python train.py --n_layer=8 --norm="rmsnorm" --norm_eps=1e-05 --rope_base=26400.0 --parallel_block=false --decay_shape="linear" --steps=5757
Below are experts of layer 2 (counted from 0) of a mixture-of-experts language model. Rows are named router (the router's row for the expert), gate (a neuron's input weights, with its number), up (a neuron's input weights, with its number) and show model dimensions 0-223. Each number is 200 + 40 x the weight over its row's rms, rounded and kept within 0 to 999.
Before each expert's rows: a language model's description of what the expert responds to. This comes from a sample of Wikipedia text that the model never trained on.

# expert 7
It responds to: Markdown table separator rows and cell bars, and pieces of South Asian names and words, like |---|---|, Go'pal', Him'esh'.
router,184,205,143,272,220,207,209,228,201,172,240,197,257,262,241,202,195,243,187,153,275,125,192,202,185,256,197,195,177,130,236,294,136,252,230,298,138,151,261,216,186,191,249,194,144,135,177,227,188,168,260,312,173,180,174,276,162,214,228,220,243,182,201,115,210,194,237,200,189,209,201,221,284,205,198,203,191,210,194,237,153,180,187,189,233,105,147,199,197,189,289,198,168,286,264,183,229,98,234,233,203,190,199,186,212,149,237,224,120,248,223,257,110,137,193,166,209,226,124,176,220,196,210,216,191,183,205,93,290,225,173,183,143,194,243,222,173,160,210,143,166,218,232,254,281,283,207,225,217,248,202,185,222,231,152,163,219,187,187,191,172,228,167,199,223,179,222,221,239,177,200,180,181,202,167,196,235,200,222,248,248,170,193,170,140,182,206,224,134,198,191,229,212,242,238,171,248,246,143,185,187,232,170,188,209,231,92,185,188,216,235,189,176,194,162,158,212,179,162,196,250,193,165,230
gate0,215,179,156,217,216,247,179,199,212,182,206,243,244,203,201,261,168,214,203,203,235,170,227,174,186,242,198,197,185,187,198,234,210,146,206,242,118,144,250,268,205,197,264,218,179,186,234,239,246,221,175,266,197,209,194,257,196,184,204,259,160,137,218,129,185,219,279,192,209,221,207,170,188,196,251,179,163,218,105,219,228,237,115,196,222,228,164,176,264,181,202,203,190,155,207,166,263,234,258,260,196,227,145,246,217,169,199,93,188,170,198,268,154,230,197,191,268,198,176,151,175,194,228,231,210,227,191,148,260,263,251,140,186,189,254,208,181,146,214,177,176,195,189,192,236,270,186,218,300,234,240,257,283,200,189,156,211,115,238,177,232,218,226,236,311,220,205,148,232,179,156,233,162,185,112,179,180,171,198,175,215,242,135,152,158,223,244,277,231,136,231,120,143,231,220,199,279,196,182,222,136,233,233,184,144,214,225,178,222,237,226,138,169,230,214,182,240,108,139,222,129,230,141,237
up0,206,216,162,151,154,226,214,202,137,173,225,157,178,224,203,198,252,144,212,246,187,163,234,233,207,189,173,209,211,151,234,194,170,246,186,161,196,193,152,156,204,172,132,163,213,154,173,169,213,209,238,186,185,179,177,180,205,231,220,109,243,241,202,279,184,215,158,211,154,189,216,260,198,219,167,205,231,184,245,172,193,173,219,207,125,202,203,185,116,189,187,220,210,233,158,232,156,187,157,191,190,175,235,179,143,233,230,287,230,215,126,180,219,207,128,246,154,217,195,268,260,184,179,157,181,226,200,199,183,152,159,227,115,197,149,235,180,236,196,234,192,175,133,209,156,137,208,178,116,121,240,139,131,190,195,237,211,255,200,231,212,205,147,123,95,210,191,190,151,247,218,158,230,216,252,255,235,179,202,203,198,160,157,229,295,224,127,143,206,237,164,227,272,138,182,191,135,200,188,164,280,134,204,212,233,231,114,253,147,154,217,252,183,177,216,216,179,306,223,97,283,161,242,166
gate1,132,238,161,282,222,238,163,181,257,173,179,140,202,222,137,137,192,159,311,294,168,165,170,170,220,218,180,261,193,194,190,229,174,164,164,300,174,113,274,116,167,181,209,199,241,211,159,187,160,247,227,127,190,198,187,224,209,185,163,177,201,294,305,257,201,195,236,237,119,209,197,200,147,257,217,201,204,160,197,238,122,205,222,236,177,205,195,236,211,245,180,220,178,212,143,238,165,245,202,252,217,200,122,169,210,223,243,209,185,207,215,258,178,173,205,200,206,224,134,167,156,146,207,217,211,241,208,162,258,225,205,216,176,148,160,118,231,279,190,183,192,253,187,208,207,242,159,205,148,214,193,202,211,217,224,146,167,245,162,176,171,238,236,227,132,215,281,169,197,167,205,238,185,243,220,159,153,258,221,105,215,182,158,193,168,169,128,249,161,203,178,170,169,160,211,222,276,227,122,161,252,175,188,154,202,176,178,151,190,189,241,209,242,194,211,229,226,182,256,220,232,257,151,125
up1,143,214,270,258,213,221,242,181,295,136,214,224,184,229,155,163,186,191,190,227,186,215,167,196,194,183,302,223,267,150,171,145,192,225,208,214,181,172,287,136,184,194,207,251,183,165,197,179,208,259,204,142,190,228,202,174,266,152,182,173,188,311,284,240,179,185,175,145,169,155,256,132,127,228,200,211,164,197,216,183,230,205,250,214,125,151,199,266,233,187,269,267,266,139,184,223,231,178,181,215,216,114,243,206,198,227,261,141,172,200,167,253,154,147,136,207,202,191,176,162,198,162,219,271,150,161,243,209,268,127,190,220,104,270,158,173,237,293,232,212,238,201,290,188,238,192,206,242,180,234,199,192,202,217,223,139,241,200,174,164,180,148,207,263,157,129,184,227,195,197,205,233,231,182,176,226,198,194,228,190,184,153,181,196,158,176,222,211,184,250,219,255,148,181,197,276,235,155,159,201,228,148,146,208,142,189,192,123,235,215,164,187,269,197,207,229,216,160,185,188,265,186,178,177
gate2,239,231,188,254,219,253,183,198,253,188,145,259,179,156,182,182,231,235,239,217,215,124,239,191,251,240,141,212,253,215,241,240,183,205,209,187,183,116,158,233,171,137,240,198,143,231,254,201,278,126,200,209,177,179,180,216,178,202,272,149,238,212,235,210,201,229,291,174,224,151,198,261,233,277,220,171,244,189,203,212,217,194,155,248,239,226,209,246,214,153,192,174,200,223,156,232,225,223,166,249,253,170,171,189,203,115,194,208,228,232,187,151,135,209,223,161,259,220,193,220,284,193,265,189,141,183,196,226,202,175,189,144,128,217,181,247,168,171,257,268,182,203,270,151,98,165,201,197,167,163,157,213,224,129,213,135,175,235,168,260,179,185,230,180,238,262,179,215,190,165,286,177,191,201,179,240,213,198,206,154,109,174,261,153,248,227,228,247,195,122,179,202,196,208,254,146,116,248,238,132,265,166,123,213,151,228,212,198,244,157,276,232,135,167,239,191,170,178,196,206,233,178,180,265
up2,221,166,182,213,168,232,202,223,175,234,208,131,214,261,237,227,212,251,260,261,201,213,180,154,228,205,170,191,261,179,275,207,183,173,163,266,206,192,240,260,165,199,238,204,225,167,228,169,198,216,242,271,204,216,217,202,154,200,239,209,235,213,201,217,233,249,224,188,237,207,228,288,189,148,254,280,113,277,161,160,123,172,203,194,185,288,205,118,170,225,219,190,206,210,177,175,183,263,197,265,159,178,197,144,225,260,128,214,209,217,239,191,209,123,159,266,160,163,184,169,174,249,266,221,230,174,253,212,225,240,209,216,203,225,243,224,218,177,248,194,224,141,286,187,152,199,211,261,207,178,219,199,129,134,254,209,262,236,104,227,189,201,224,214,224,197,247,219,100,157,281,166,149,154,176,271,212,257,170,152,163,158,285,195,252,251,199,212,150,169,181,202,165,162,156,203,160,191,259,227,142,271,220,169,218,204,229,261,197,284,186,181,162,184,162,207,175,153,226,158,183,198,227,120
gate3,246,142,162,172,226,120,127,251,236,255,195,189,206,181,208,256,162,242,160,124,250,200,239,212,208,193,219,208,294,211,200,195,169,198,231,168,227,212,238,143,166,127,252,183,188,198,175,257,110,186,206,222,176,160,213,142,317,160,221,190,153,196,180,247,135,195,202,222,167,170,218,242,151,267,239,191,260,186,255,243,213,161,230,178,91,159,245,205,195,253,228,268,206,221,178,245,207,134,119,205,141,173,218,219,249,226,235,240,134,215,161,186,214,131,160,223,157,173,176,219,174,183,200,169,218,182,265,194,204,189,228,140,158,173,166,230,179,267,190,194,246,199,228,195,284,213,173,237,251,206,232,205,208,112,153,193,267,184,184,190,272,146,214,191,268,164,153,197,277,178,222,209,227,211,193,192,224,220,243,200,202,241,184,126,185,245,243,196,148,175,238,248,219,211,216,188,197,177,272,185,218,180,186,139,202,251,185,168,164,238,170,245,298,231,240,227,274,237,136,214,174,226,207,281
up3,233,245,228,171,271,216,158,199,190,228,147,184,186,155,252,161,164,140,227,230,228,202,186,151,214,242,142,218,99,166,277,165,204,215,162,134,196,181,228,253,265,122,190,268,152,140,231,219,173,203,169,185,205,146,191,234,217,291,243,216,214,216,184,246,185,195,152,220,210,231,185,211,231,210,200,201,172,216,146,210,225,265,208,186,182,286,173,218,230,123,221,135,263,208,232,172,180,199,229,187,207,248,135,230,142,194,162,162,260,108,217,142,167,288,218,102,173,271,169,249,178,234,214,234,161,121,194,182,136,219,203,238,272,183,188,126,175,156,191,216,245,195,196,212,140,158,199,145,225,236,190,129,197,198,101,189,230,157,230,214,156,138,196,200,155,142,188,166,202,148,201,250,201,237,288,183,187,232,216,209,198,208,184,244,169,211,191,167,226,264,193,167,201,237,152,237,248,228,156,175,168,218,176,247,233,142,227,186,212,136,271,232,226,184,237,246,103,184,212,242,213,163,175,186
gate4,155,156,169,257,227,206,203,205,153,147,218,159,140,181,123,176,252,182,202,205,241,115,193,279,240,157,208,249,206,209,202,236,160,196,222,199,138,197,187,240,210,234,239,216,217,222,185,221,162,202,190,264,240,230,184,268,173,141,194,177,249,209,248,145,192,167,239,224,208,173,210,234,297,71,278,196,202,190,172,109,179,160,229,300,234,232,172,168,202,157,241,213,279,197,169,131,243,197,144,214,195,176,216,235,164,146,242,135,142,242,195,171,200,217,228,167,112,208,191,225,120,211,214,145,166,244,225,204,162,173,148,238,231,230,207,215,171,207,209,168,113,228,219,202,249,208,225,223,224,231,128,184,201,237,177,154,177,178,157,238,138,190,222,233,199,77,193,199,138,168,190,206,193,218,72,156,224,171,238,236,192,222,229,199,188,153,196,205,177,181,233,271,180,189,201,163,262,253,156,198,221,228,217,192,158,179,138,254,244,155,261,226,170,215,180,152,230,238,170,279,205,189,218,239
up4,142,133,162,188,205,224,238,204,231,214,191,255,226,317,247,191,205,223,258,257,179,147,226,226,205,221,216,280,235,186,195,249,215,209,91,244,191,186,152,223,253,134,237,249,251,206,191,112,226,241,220,219,157,204,132,255,179,179,149,168,190,202,221,221,273,190,230,226,252,187,199,157,220,171,199,170,210,158,184,192,245,177,337,219,192,155,167,282,238,159,156,215,314,214,202,208,189,135,204,213,174,235,213,211,214,218,228,165,126,256,146,175,184,149,225,264,178,256,158,265,239,198,219,190,183,206,215,199,185,224,199,141,194,227,222,219,167,226,204,123,188,187,193,248,198,246,122,212,258,305,153,186,256,172,202,166,200,206,182,167,181,106,188,219,168,169,201,183,152,186,161,185,252,195,209,158,230,185,200,206,220,179,186,222,195,204,155,155,210,178,207,244,89,147,258,147,162,223,138,227,212,209,213,216,280,188,200,173,164,275,209,213,172,266,224,125,235,198,205,156,163,231,242,197
gate5,214,249,203,252,172,193,230,167,202,194,232,227,204,177,242,138,227,214,225,215,246,192,184,237,284,298,161,129,233,184,162,255,295,161,195,197,230,209,177,175,245,167,227,207,181,215,200,217,130,160,197,251,172,122,259,204,133,238,173,209,194,214,204,214,185,171,214,244,140,266,162,259,225,173,197,158,261,212,222,204,220,176,139,233,154,130,185,274,167,246,133,225,121,148,180,183,197,235,124,186,258,187,239,170,173,147,237,201,154,236,244,212,151,279,243,218,207,161,153,170,219,208,199,172,191,179,204,146,165,211,230,203,213,258,252,200,234,184,218,229,176,195,205,240,183,230,201,258,181,170,204,300,214,207,193,193,252,182,170,168,236,227,237,184,188,174,176,246,245,214,194,147,134,272,193,149,170,183,218,295,140,189,277,147,210,198,314,200,208,208,233,208,224,223,187,184,188,196,243,145,200,254,76,224,210,208,168,72,228,150,187,190,140,162,222,185,188,153,239,143,195,198,153,240
up5,244,124,164,168,147,167,183,184,172,175,143,229,205,161,191,95,198,206,192,163,215,242,195,150,243,197,203,149,199,177,187,258,250,91,173,185,232,200,161,215,210,205,125,219,128,221,185,240,234,167,191,232,165,121,246,191,165,172,212,208,239,252,198,221,233,208,168,182,157,276,217,142,171,202,171,220,202,160,138,206,207,205,301,137,234,203,217,221,187,233,151,175,107,172,246,235,196,191,175,198,259,198,206,187,245,164,155,211,161,222,187,210,193,218,286,193,229,191,234,106,211,187,183,169,126,229,163,135,134,202,183,181,236,187,233,237,189,180,202,254,194,330,179,287,254,280,153,188,143,221,187,255,245,222,190,196,163,162,174,199,256,212,222,234,181,237,188,118,262,300,163,157,131,247,155,114,222,217,177,212,209,214,175,137,198,190,222,173,238,207,172,184,198,227,234,180,133,198,167,190,209,259,160,228,182,196,256,143,189,172,176,140,126,150,199,186,249,138,187,208,173,208,183,196
gate6,206,191,186,220,264,275,244,232,251,256,237,213,258,220,170,175,169,238,261,201,271,202,163,176,186,251,126,177,203,161,258,218,183,237,193,245,126,195,161,225,213,143,124,218,208,152,224,252,254,217,227,146,225,207,228,260,158,178,234,212,220,220,234,183,216,166,224,317,203,272,153,243,250,132,230,253,148,196,221,214,197,225,213,241,233,144,170,145,190,226,236,215,249,236,259,190,221,152,185,236,178,207,227,155,241,206,197,234,190,207,145,268,136,183,210,231,160,127,183,204,191,166,206,204,212,243,212,213,230,230,151,169,203,268,229,259,225,182,244,185,189,235,240,141,169,279,134,273,210,203,248,178,255,226,177,176,223,273,202,166,217,224,191,181,200,318,206,207,187,267,136,158,151,230,210,176,168,203,163,256,291,146,153,251,172,229,141,253,201,215,143,182,200,164,227,183,158,209,173,204,206,197,209,204,174,164,183,235,173,188,165,185,172,243,159,157,245,253,76,112,252,207,238,200
up6,259,296,203,185,168,229,202,187,195,249,177,192,167,128,187,207,179,136,254,218,304,193,271,160,183,242,188,137,164,218,285,190,191,253,221,217,192,162,213,179,211,232,199,167,182,167,141,202,199,207,289,192,179,133,131,186,177,136,186,183,172,213,223,242,152,179,211,244,226,182,256,253,263,250,190,174,183,184,226,210,220,171,213,223,196,230,205,226,115,153,257,242,255,253,303,156,231,182,183,188,199,124,268,173,182,169,290,222,163,195,136,177,220,213,192,198,167,155,210,221,127,249,188,218,192,232,243,144,162,185,194,190,216,164,211,188,185,220,210,174,265,228,201,199,271,214,153,167,200,200,218,154,209,198,266,201,147,182,199,153,205,140,182,195,270,235,154,233,170,178,233,185,209,246,230,267,260,193,167,180,248,263,153,226,299,117,179,176,161,204,188,243,169,136,176,100,183,232,216,181,128,177,229,202,194,212,193,238,266,208,146,201,105,173,152,223,172,183,116,152,256,227,203,229
gate7,244,153,180,215,159,152,100,160,222,257,228,213,227,191,169,157,250,192,261,167,210,241,269,137,235,198,190,137,199,211,163,181,185,170,211,215,226,264,227,285,173,142,256,238,199,203,123,205,165,193,142,200,211,155,143,273,195,209,169,216,213,227,198,182,222,177,171,273,158,158,157,134,166,219,183,220,86,250,150,230,182,205,201,172,172,149,285,223,253,135,192,248,277,156,238,157,221,185,197,292,183,235,240,135,253,254,180,239,170,281,213,170,185,160,200,256,275,171,255,229,215,169,163,199,160,207,211,165,182,165,227,185,176,289,202,209,216,206,251,235,229,220,241,201,166,192,210,249,260,306,201,187,200,212,234,231,177,201,230,182,189,161,218,184,272,201,159,296,236,154,168,185,281,196,280,185,151,169,131,243,142,174,199,285,159,209,221,194,179,184,232,179,177,211,212,219,201,156,202,232,178,254,173,232,227,230,149,214,252,214,193,199,176,200,265,239,240,198,170,262,187,186,164,181
up7,195,191,129,169,230,172,133,216,189,174,203,159,239,245,266,264,221,163,248,220,252,322,265,180,218,232,202,155,243,227,135,187,223,250,221,173,258,198,191,282,182,209,223,158,200,263,205,222,275,177,179,227,285,197,179,162,234,231,206,200,227,234,218,192,188,174,215,165,211,195,133,159,206,160,197,131,189,238,183,168,170,165,245,105,190,261,226,175,215,190,243,216,235,151,214,59,143,179,227,182,173,230,217,201,258,225,132,183,240,250,204,205,203,224,196,236,278,222,151,208,174,138,242,177,137,217,125,167,154,240,163,165,192,276,240,235,200,148,238,247,188,178,160,216,194,172,206,197,230,230,211,133,114,192,186,267,230,216,242,183,226,250,212,133,255,186,230,225,228,232,293,167,240,277,220,208,154,140,142,193,193,245,132,205,150,193,138,170,190,201,191,178,209,154,204,168,200,162,183,236,213,240,123,234,219,151,206,206,197,231,239,174,167,220,249,144,158,233,203,243,143,190,226,155
gate8,215,169,148,208,178,190,206,192,215,168,194,178,218,226,222,160,202,175,218,254,262,90,182,152,150,252,228,132,248,170,281,178,210,204,226,240,215,196,289,188,229,288,185,165,172,101,239,156,168,147,231,245,147,203,148,159,259,150,141,145,208,120,247,163,235,209,216,194,223,217,165,175,174,208,209,207,237,291,227,184,121,177,228,143,243,178,173,250,135,224,226,240,256,248,180,201,218,168,259,183,235,196,215,138,146,125,241,213,180,222,204,263,143,139,188,139,166,167,159,277,236,237,222,203,166,236,203,153,202,232,155,188,201,239,226,151,221,195,223,162,171,221,232,185,235,220,122,201,181,221,251,142,145,157,202,174,204,227,165,209,249,216,165,179,197,133,169,207,174,237,289,236,185,256,205,212,255,198,176,143,188,204,217,214,186,187,128,196,147,198,197,186,178,211,210,241,231,297,232,197,257,107,199,195,190,245,173,226,166,222,245,172,151,197,106,164,248,244,179,157,241,230,216,264
up8,241,164,113,243,224,202,248,272,212,199,199,261,221,197,197,136,189,213,208,240,207,181,223,185,171,238,223,220,182,171,211,114,210,222,156,201,207,191,287,231,158,240,169,195,170,278,168,192,212,193,212,313,179,181,143,162,199,196,193,166,186,163,217,217,268,197,178,200,130,236,178,229,263,163,202,254,171,184,174,149,161,264,258,199,235,216,157,227,156,205,171,189,246,199,209,200,193,133,195,174,265,202,215,136,185,211,232,219,184,209,160,291,165,275,208,183,211,206,122,159,266,251,183,231,186,169,201,138,181,175,160,221,230,132,190,180,155,121,131,236,214,206,272,167,202,250,101,123,214,217,195,243,159,214,261,282,160,224,138,201,158,249,239,172,223,216,125,195,229,186,212,190,200,271,175,209,137,134,196,164,165,189,185,241,172,158,209,143,219,202,165,200,208,235,187,231,209,264,158,168,176,93,228,185,214,201,168,199,119,232,257,139,174,152,266,144,117,208,213,131,189,240,204,189
gate9,145,214,213,236,227,236,220,191,183,186,213,244,243,231,200,190,136,155,204,186,141,153,190,265,108,241,215,215,223,163,171,175,168,241,207,178,211,222,219,228,263,144,177,229,162,195,197,117,175,172,265,237,229,183,164,182,190,191,181,186,200,198,204,167,221,214,164,168,254,177,206,221,240,263,215,176,238,265,166,262,198,144,201,196,211,104,236,226,262,156,169,181,189,227,213,275,217,126,213,279,252,204,172,151,201,190,170,166,152,243,232,241,201,164,111,214,212,189,221,232,223,166,213,207,245,198,284,83,240,256,209,166,111,294,215,249,199,257,144,137,221,131,179,213,259,251,250,251,161,236,173,214,167,200,227,196,231,175,213,294,186,145,172,239,233,173,214,186,151,196,175,168,179,168,145,259,276,198,148,234,232,183,184,236,145,204,228,243,190,194,190,271,255,201,255,138,224,172,226,195,250,196,108,225,158,217,124,161,186,154,173,166,209,144,230,165,202,162,207,156,282,164,223,219
up9,165,212,184,177,139,193,160,209,260,167,166,235,178,127,174,210,193,155,189,216,197,230,216,192,148,152,216,180,176,260,209,175,159,174,294,215,121,142,139,168,168,196,217,234,256,205,157,203,247,215,117,230,128,202,194,198,231,185,177,239,169,274,147,220,97,177,228,153,179,170,237,252,122,193,208,133,209,204,238,205,217,197,231,227,159,278,167,197,154,174,212,237,232,117,203,153,176,260,187,183,219,146,182,247,165,148,255,211,233,217,207,146,180,264,210,204,227,150,186,134,198,172,184,146,144,255,196,247,204,183,205,224,208,111,179,172,198,137,188,273,189,181,230,187,213,125,197,159,273,170,210,226,295,244,249,149,193,275,137,204,217,264,189,103,191,206,213,245,165,193,225,167,218,149,191,264,122,135,183,177,183,238,210,196,242,173,205,219,218,161,207,137,198,252,183,247,233,155,219,219,197,170,194,209,246,119,178,227,211,255,221,245,260,227,211,184,102,210,194,204,114,204,164,194
gate10,123,170,189,247,239,223,274,168,261,192,282,156,316,232,253,193,231,172,140,199,258,181,211,256,252,162,133,157,226,239,198,279,147,216,175,308,167,173,183,169,183,174,275,240,256,222,167,247,182,183,265,230,182,225,149,289,127,164,124,177,247,175,229,190,134,232,198,196,247,208,217,199,214,171,174,220,266,254,237,205,169,103,149,170,235,146,192,205,167,200,206,247,198,214,181,132,221,225,185,260,195,229,237,225,110,284,161,176,164,252,252,227,143,210,200,255,180,134,199,173,177,197,224,222,229,221,206,164,202,192,178,224,200,190,216,188,207,225,190,190,161,200,230,229,242,146,145,194,191,180,168,234,252,180,230,203,207,183,214,158,183,177,169,226,167,226,183,155,233,220,129,171,139,176,249,147,256,201,225,209,131,250,243,200,185,218,184,278,136,181,196,180,174,254,179,254,175,200,248,179,257,259,182,208,229,197,155,212,257,292,161,205,175,173,164,142,192,174,240,174,176,196,135,211
up10,148,198,218,226,221,204,218,209,230,257,212,123,288,204,272,220,241,218,179,182,267,165,272,227,278,161,103,219,223,252,158,280,147,204,185,300,216,201,168,191,185,170,259,212,213,247,182,225,211,178,250,257,203,239,225,246,95,179,140,218,245,183,238,174,181,174,194,200,243,222,213,219,222,158,194,226,240,203,272,246,120,138,100,195,233,178,187,208,229,249,234,182,272,200,204,193,275,211,163,186,193,235,264,198,164,229,174,235,146,285,270,260,201,238,207,197,183,144,195,225,184,279,170,182,212,218,190,189,198,182,156,254,156,204,247,217,197,189,215,163,120,208,206,221,279,134,136,158,179,182,150,218,238,174,208,199,192,226,223,189,208,166,172,187,200,209,187,144,178,225,95,213,166,197,244,128,217,216,249,211,181,248,183,197,212,190,189,252,104,196,191,199,146,248,192,145,139,233,238,178,237,238,209,149,217,213,166,172,216,292,162,232,180,175,112,175,234,183,204,188,160,241,159,207
gate11,108,244,148,212,235,190,201,246,197,224,154,234,213,232,188,188,135,216,163,134,183,124,247,240,210,178,266,124,244,161,109,241,131,220,265,228,205,156,164,185,195,149,223,199,192,218,197,200,208,192,216,187,246,156,223,188,218,179,186,197,197,168,208,242,209,193,204,181,187,187,235,212,182,232,207,221,170,156,266,299,162,160,157,181,214,152,246,168,145,185,215,295,249,187,225,246,138,208,268,220,182,139,193,172,234,206,166,221,97,197,202,266,166,130,235,199,253,178,166,223,200,92,164,175,252,224,222,191,286,181,170,215,180,160,181,176,193,245,235,218,219,164,279,217,164,247,225,226,249,124,193,220,150,263,247,205,255,195,187,154,181,208,190,254,235,213,174,222,180,214,269,194,233,244,199,125,216,237,164,212,238,193,256,191,211,220,220,215,177,134,193,242,170,207,202,183,232,118,136,121,201,218,139,100,143,233,176,144,195,207,177,246,230,244,158,209,241,198,252,146,137,186,116,234
up11,247,228,146,166,110,166,238,195,244,202,205,242,180,191,143,221,158,186,174,159,174,222,196,176,176,170,230,175,212,193,165,202,164,185,282,216,172,220,227,107,212,170,210,199,183,202,176,285,184,202,233,146,248,207,194,195,204,138,227,228,213,277,277,196,186,244,285,179,186,187,197,245,170,266,189,207,158,145,192,283,168,193,200,210,142,206,257,201,203,182,212,301,253,222,212,188,228,190,180,191,153,215,213,212,262,270,212,227,133,203,220,231,158,164,210,199,265,137,139,238,218,87,229,199,209,222,237,195,259,181,212,234,225,189,174,169,146,265,178,195,181,204,180,188,179,227,156,243,212,96,213,156,258,269,163,221,198,259,163,262,164,172,109,275,195,165,218,264,181,250,232,201,255,264,194,150,191,152,164,148,204,156,200,106,224,250,151,220,139,165,225,217,132,119,196,220,169,150,146,256,212,213,230,183,182,246,149,205,229,238,196,163,218,251,222,168,239,205,250,123,238,167,189,226
gate12,210,237,195,274,221,232,243,244,159,205,204,116,195,179,156,221,195,298,281,148,191,156,182,210,168,220,220,146,212,211,238,154,164,238,158,299,174,189,204,280,247,181,202,233,257,164,193,311,241,247,192,211,249,135,235,208,169,199,216,230,177,181,86,186,168,147,195,276,249,204,204,217,222,199,203,176,245,231,199,237,216,115,242,215,261,181,143,195,250,170,189,193,260,197,209,182,293,205,275,152,155,219,209,181,262,235,197,192,213,219,258,131,152,222,225,170,227,234,237,254,233,190,256,241,171,222,174,155,134,240,121,230,216,197,228,175,140,174,211,255,253,275,257,189,251,233,213,215,255,229,151,230,188,188,217,238,190,175,205,199,168,156,174,153,191,185,183,155,187,149,163,147,214,143,164,152,149,177,162,179,222,202,263,149,216,188,189,195,182,219,194,208,150,177,330,177,100,188,135,150,218,189,168,190,247,196,163,218,221,190,193,247,162,201,170,144,162,196,196,193,190,194,159,187
up12,292,123,218,136,143,116,297,222,188,230,203,256,146,166,189,227,164,219,139,251,225,125,191,136,212,279,211,146,176,167,271,181,205,229,199,168,158,174,227,235,261,181,177,157,209,283,177,140,120,140,252,159,169,216,189,139,228,197,169,192,178,209,172,199,224,207,219,246,223,232,189,237,235,308,237,232,259,249,185,191,203,239,205,223,176,129,189,213,178,141,172,117,203,248,207,203,274,182,175,200,168,175,173,120,162,215,275,153,120,228,234,230,182,217,191,240,157,197,248,232,149,175,276,186,140,215,235,163,206,156,238,227,161,220,198,233,169,204,204,151,235,177,147,244,264,188,231,166,224,299,199,206,238,229,169,155,229,118,286,198,202,215,154,214,201,162,229,230,188,213,236,255,179,174,194,225,231,211,202,156,146,224,193,105,209,163,212,195,162,273,151,174,157,216,204,253,216,250,197,218,223,227,178,196,184,270,217,210,228,163,236,163,202,219,203,166,220,239,235,208,232,180,229,163
gate13,135,154,168,215,185,172,255,208,141,158,264,184,202,247,207,152,234,214,207,146,312,237,168,223,162,203,263,198,278,235,154,226,197,228,177,272,202,188,192,157,181,102,186,206,247,217,173,169,176,183,217,200,179,197,203,268,157,207,159,172,219,112,222,240,189,224,249,175,215,235,162,207,162,197,161,276,252,204,243,189,214,166,233,240,249,279,191,177,138,196,213,162,152,209,183,153,240,184,199,272,259,246,177,129,95,229,238,149,145,285,144,192,175,161,262,160,194,141,167,215,183,226,239,194,203,193,237,183,218,245,225,239,236,222,197,288,214,230,174,213,221,164,237,128,224,177,150,195,187,101,188,180,227,261,203,244,179,196,183,118,187,167,282,228,220,196,230,162,247,230,208,211,230,238,127,137,233,206,211,207,216,187,227,173,176,249,218,207,242,139,184,240,157,175,212,153,154,219,246,191,178,235,186,273,216,168,122,188,218,229,183,175,199,191,155,127,180,175,274,143,237,187,172,282
up13,155,234,186,181,236,238,283,178,145,203,198,149,220,252,200,240,132,214,233,184,248,229,178,187,182,213,256,188,269,257,140,189,232,252,218,204,179,194,125,152,240,102,155,167,245,150,182,159,119,271,260,212,129,191,220,198,216,178,197,162,221,124,204,187,194,188,190,144,238,215,224,162,219,187,239,149,313,188,239,184,241,195,251,237,210,201,179,155,201,239,226,198,200,224,215,57,166,185,183,212,234,242,145,148,151,246,189,186,166,208,171,165,199,133,209,202,213,150,213,261,256,217,230,189,184,203,225,202,249,267,239,237,229,158,224,244,224,257,246,246,250,198,201,156,188,220,163,191,206,106,265,187,223,175,127,219,223,173,169,103,168,188,217,243,203,215,228,150,260,186,197,213,227,246,195,175,233,173,200,190,110,236,258,227,166,181,200,176,152,166,107,249,131,166,237,210,119,228,267,199,221,235,187,205,210,202,159,198,191,236,134,157,236,239,180,154,245,185,221,125,196,179,193,217
gate14,296,201,179,206,199,216,298,189,230,240,132,231,206,253,229,169,167,228,211,167,190,145,174,275,214,209,185,189,207,92,208,135,188,226,187,280,96,127,177,160,217,162,139,188,254,126,188,170,185,242,267,194,107,273,145,224,193,202,226,166,142,180,223,197,235,207,247,242,254,245,199,249,151,245,187,203,208,213,227,257,204,178,113,196,194,152,145,215,197,185,192,203,262,263,220,246,150,182,237,293,231,290,197,253,155,121,225,164,107,202,143,162,184,250,189,136,204,198,199,267,197,203,244,150,169,208,205,172,191,174,230,176,213,210,247,170,172,233,171,218,269,212,177,214,225,277,159,187,192,218,197,203,283,214,203,200,222,208,207,225,205,245,167,258,199,203,242,179,118,177,197,250,217,220,183,153,223,123,270,165,264,132,162,205,163,160,157,198,207,158,215,202,173,197,180,196,225,262,176,188,230,179,218,177,227,157,187,255,227,190,200,216,190,204,189,171,229,205,244,121,198,221,273,218
up14,182,220,171,162,240,176,266,188,214,213,200,153,167,207,188,197,136,196,219,133,283,202,195,237,238,179,211,191,194,287,275,161,218,195,177,218,303,166,164,246,266,136,269,198,149,233,231,194,162,176,130,251,248,136,271,158,210,196,269,195,278,207,251,219,217,165,201,150,207,198,223,194,164,127,205,212,159,155,191,184,158,206,253,224,189,232,235,139,162,180,179,134,190,195,222,213,206,151,204,123,149,216,256,234,205,179,157,219,184,280,129,230,181,157,160,139,177,155,226,212,201,145,241,247,298,186,217,178,181,254,84,130,206,169,250,215,234,157,212,223,202,211,133,131,226,195,132,197,121,191,246,224,190,184,174,186,216,216,241,257,153,166,147,221,130,233,161,233,158,209,172,191,198,223,202,211,193,195,243,270,222,182,274,226,224,244,193,197,198,230,186,247,200,165,249,109,174,211,158,233,218,245,144,222,222,94,175,172,203,227,164,206,234,217,253,186,184,170,184,238,209,192,261,184